python train.py --n_layer=8 --n_experts=24 --balance_loss=0.00244 --balance_bias=false --init_std_router=0.0232 --lr_router=0.00105 --n_head=4 --n_kv_head=4 --attn_scale=0.125 --init_std_o=0.0 --init_std_down=0.0 --lr=0.00393 --beta2=0.98 --schedule="wsd" --seq_len=1024
Below are experts of layer 2 (counted from 0) of a mixture-of-experts language model. Rows are named router (the router's row for the expert), up (a neuron's input weights, with its number) and show model dimensions 0-111. Each number is 128 + 32 x the weight over its row's rms, rounded and kept within 0 to 255. Numbers have three digits each.
Before each expert's rows: "comes after" lists some tokens at least twice as common just before its tokens as in all text. This comes from a sample of Wikipedia text that the model never trained on. Tokens count by the router's weight.

# expert 23
comes after: "\n", " also", "s", "History", " career", "ography"
router:123105118116122121147108146125142073138076170162119171140164128160124118091096099143167165085164162089095156096162152170159141092156064103152085107075103109090103097107168161173136165165167096094139115064152088178111165090127097171189181154078101133177085134167152174077092090101085124092139138137159154128149126095097113100172155100106
up19:154158149183139162173130171140129101110122130147170123091056094183103122140144160139047108153119159116183063118108186157126133165169166155132088141074095094081193088203151150149098131105119175189139160083083140079116112182131107132152145159151106164075129151077152149182139120110125123127129108114076160166086151143078154107093119118114
up20:085121110125079171060162132159114114108159118122142094096127110079159077106127183089107173095085099182093148158094128146097135159079065136141153154123124145157147146119135192132124144137199122130061116140127132119123149073104143125119154160132122125122168091123129171068121091154129147127145135087126128135158152151150073166133161128114
up21:141102114156090166152137095139142059129155148086120061086137094148138090162137135167087179147153152130127113100191063139172097144112180125162171097130073115194104137147109113099154093156078114090083134102156138133166117188136117189147130140088124117195094065137113139129071143150073149136097123105110161128107102093159206217100121160100

# expert 16
comes after: "\n", ".", " |", ")", "==", "==="
router:090091147119112091148133116095123112094159157153106149164150143100086083110104094163171159135148141092128158090148194149077072132150080107156090093128109108091187096082134159161177159121171096099166085151158116135113179098175092168124138183083076118151073107155074185131057107105092132089134077133157140094170123101096134111162105113094
up19:099112152118150140113072154192136173146115137104115066109157113094143120135206108162117177166129106159144109130096164181152135177100163127122190118099090154124116141114100122145130114124148142114100154091171162091145103141142127067117123175080135189131152180110159164169147135169154117086123126145091054054135117171163072106138144128086
up20:095067171203094149117122104179108171137100132157088098122060134121142112093124128106117093173140148089133151162134121091078121095191143112083102143147143133135183134140159136117085030093111184108134141199107081134112136180155091115075164200094100111147123188127145129116150109158148146140113166138110195166101096119120144100101111116124
up21:125090154134154191119111082107152151088109222102194073138139174158129104121095121089151114099136159230130081128113131062169090069056154154084139113094163128126161167124116110113101111157117118109093090124108114187178122110137121143109111195157091117159115184119115166108142144133201121123099089113095160194110089117157135185158183082108

# expert 2
comes after: "ed", "s", "ation", "ing", " one", " part"
router:160126161151089120111078122118155113100121152179117152166160164137087085103115112140159160177151160095126155082149193157161204090146077104176107083143120097096085103112157121131129160108164084105126108096172108146101143108147073169078083177108142114129098158160175187155143102123119079096126075150155165113067119101088095083152144104061
up0:153101067183067115151103120092165141118132103184092161163132129162174175122160126103121126097110046112147101193228069090105139163134158086126150124098076146144114152168075173170098110160122175136138104137103122166159080120079156153135120096151096105120154164129120167120107094123147129131137177124144152178147166169175122057117166149084
up1:121147087115149152150081131236158102156117080106156098098194128169191192074103100139111151129090156171133121111081173118183099131142107166049134161078090162152104113144061112075106135148149141146124165144157108169145111105142145153113126157141125127093122158082122101152145117183110110130155136028109139173089160099186195157106153105062
up2:146097157108129123110121062162159168118170059135118159065127087171139117070110118118092137117200115179156127150107151121126062101134112134126152135158121107075158095149081085075100117140103093131161144104131144175184102073128140155128096128145162097070134118070085171190134139106135190163091101138134142156082114197172169165158141149120

# expert 4
comes after: "\n", ")", "W", "′", "20", "°"
router:192139163087147131151095113122145124095115149123180146155160173106087088097100099140156137175149150103174156109134149180111105132121082096108112108124125173147088083098075161148138165084156091098161097081156087164124174094080087071179165106099228104165091099158159157115171107097088187152165085142147163117159111104094114099153140109081
up19:123190160116165129139092115130056120132128126123118125154114129107157147111181156125092125158148158134142155125112141071110108128067114095129153129166144160140178108182104110098158123189064107162154112128091099137092146119123086107175157117154146027166142156133105170108120049188184172174143202132144115171152100133149102146106133196123
up20:220115146134103056137179093138185173116162121159190102092127156172130102127109109120123080102085188165174146150154152168140135099134202162042139117146139096103144118104056194120168164135127140105106150092154134150122182153093080109107157100099161132125143069095129166112133188174107161151143072105090122165127148137200118150158154155160
up21:138146134143153134127095103151117180115114065069136168093118149088128132109049175090107149110128151136064133140042160040080176134114125126114161132140169149117153117172121100132083088146162143159127128111103106143151138149099178120119183154132129098129069079083148063112129140161161113112179111099098163110094139178152152117130096183078

# expert 9
comes after: " of", ".", " in", ",", " to", " for"
router:105110135095151134117115117097135103145167162126166143145167167098100102093107137103175165086161141075097161085148171166099124123128130090175161107118134146114103090111177116145162166092165099091162100113145113122113156106189114159098140165186160092170103093157162193125171107072079149122153094179143135103132131096089115086155173078162
up0:072109141088112144144131114095094160149139152139116148125124146183129141126157151132103124151172213192157059089135145123149137103090134133199141181126155153126176120151058169148102119111117125122119126125196141195067105105107177150150113159127099125142177103084140123184131091120098141154128044115122074147139072142105132087079110119213
up1:186137140104115130154067150190121177117154109139137130115139139154122148152100182091131116136123137097150093111100114118138126111147167127122074088073081098134150129124127145122096098100110179174120179109142134077151115148192129169118096170170188117132178138083123097150113107098118102133105153095079145165129156170099131154078133141131
up2:131098105111115192110112108146129139144162143114126119156132130085141087111116134146094059142118145124128187147122140113131121058093170128085174168171132177132089150127152172131133157167113175144151143132131152084127158184170170105140138108051085159155147121104190144077156170064113155094111118158073107108143131111165081201138134100144

# expert 18
comes after: " the", ",", "-", " of", " a", ":"
router:159107176113160097094097159091110138094079170094135162173156153116099102088088166184155160065130181118110126129109162158126119162135085123180096126112096127118141097105145133116176150095138151109176132098146062146104163115179107157068107104107169131151109106135138156104134089131092170109155096147148162099156112097134107105180105086087
up0:159109167163202097089175089146080132145152147158158164081084064137113156081107142189108094101141181146057131106167114063084125184148145188132144154092122087173156096098060141133161115061122154114156167124123069143151158111127157084196123149170180151140128066106150155129112139145168084137142106082137127110111190125171121130107128171077
up1:188167089114102107118078146102120150161080122148089112080091149118152140110046105119102112076089103169157090129124165095122060149170073068177089163103189162131180122123203082157131109113068142167150132120128129173125176177110124152146129151121152129134124090186105135111107169109131141118126136188104113104179127183138159141126115124100
up2:163121092104079113115135157114110173096141138102126068127171090141139184082142224107135140104076139155134136193166140130129101151131166109150155138128166127118151108142148127116195131146136171107124148123077084154088058127139144107116113147101124099119114139061063095150146185141173094086161110155079112110159163112161129166159091170131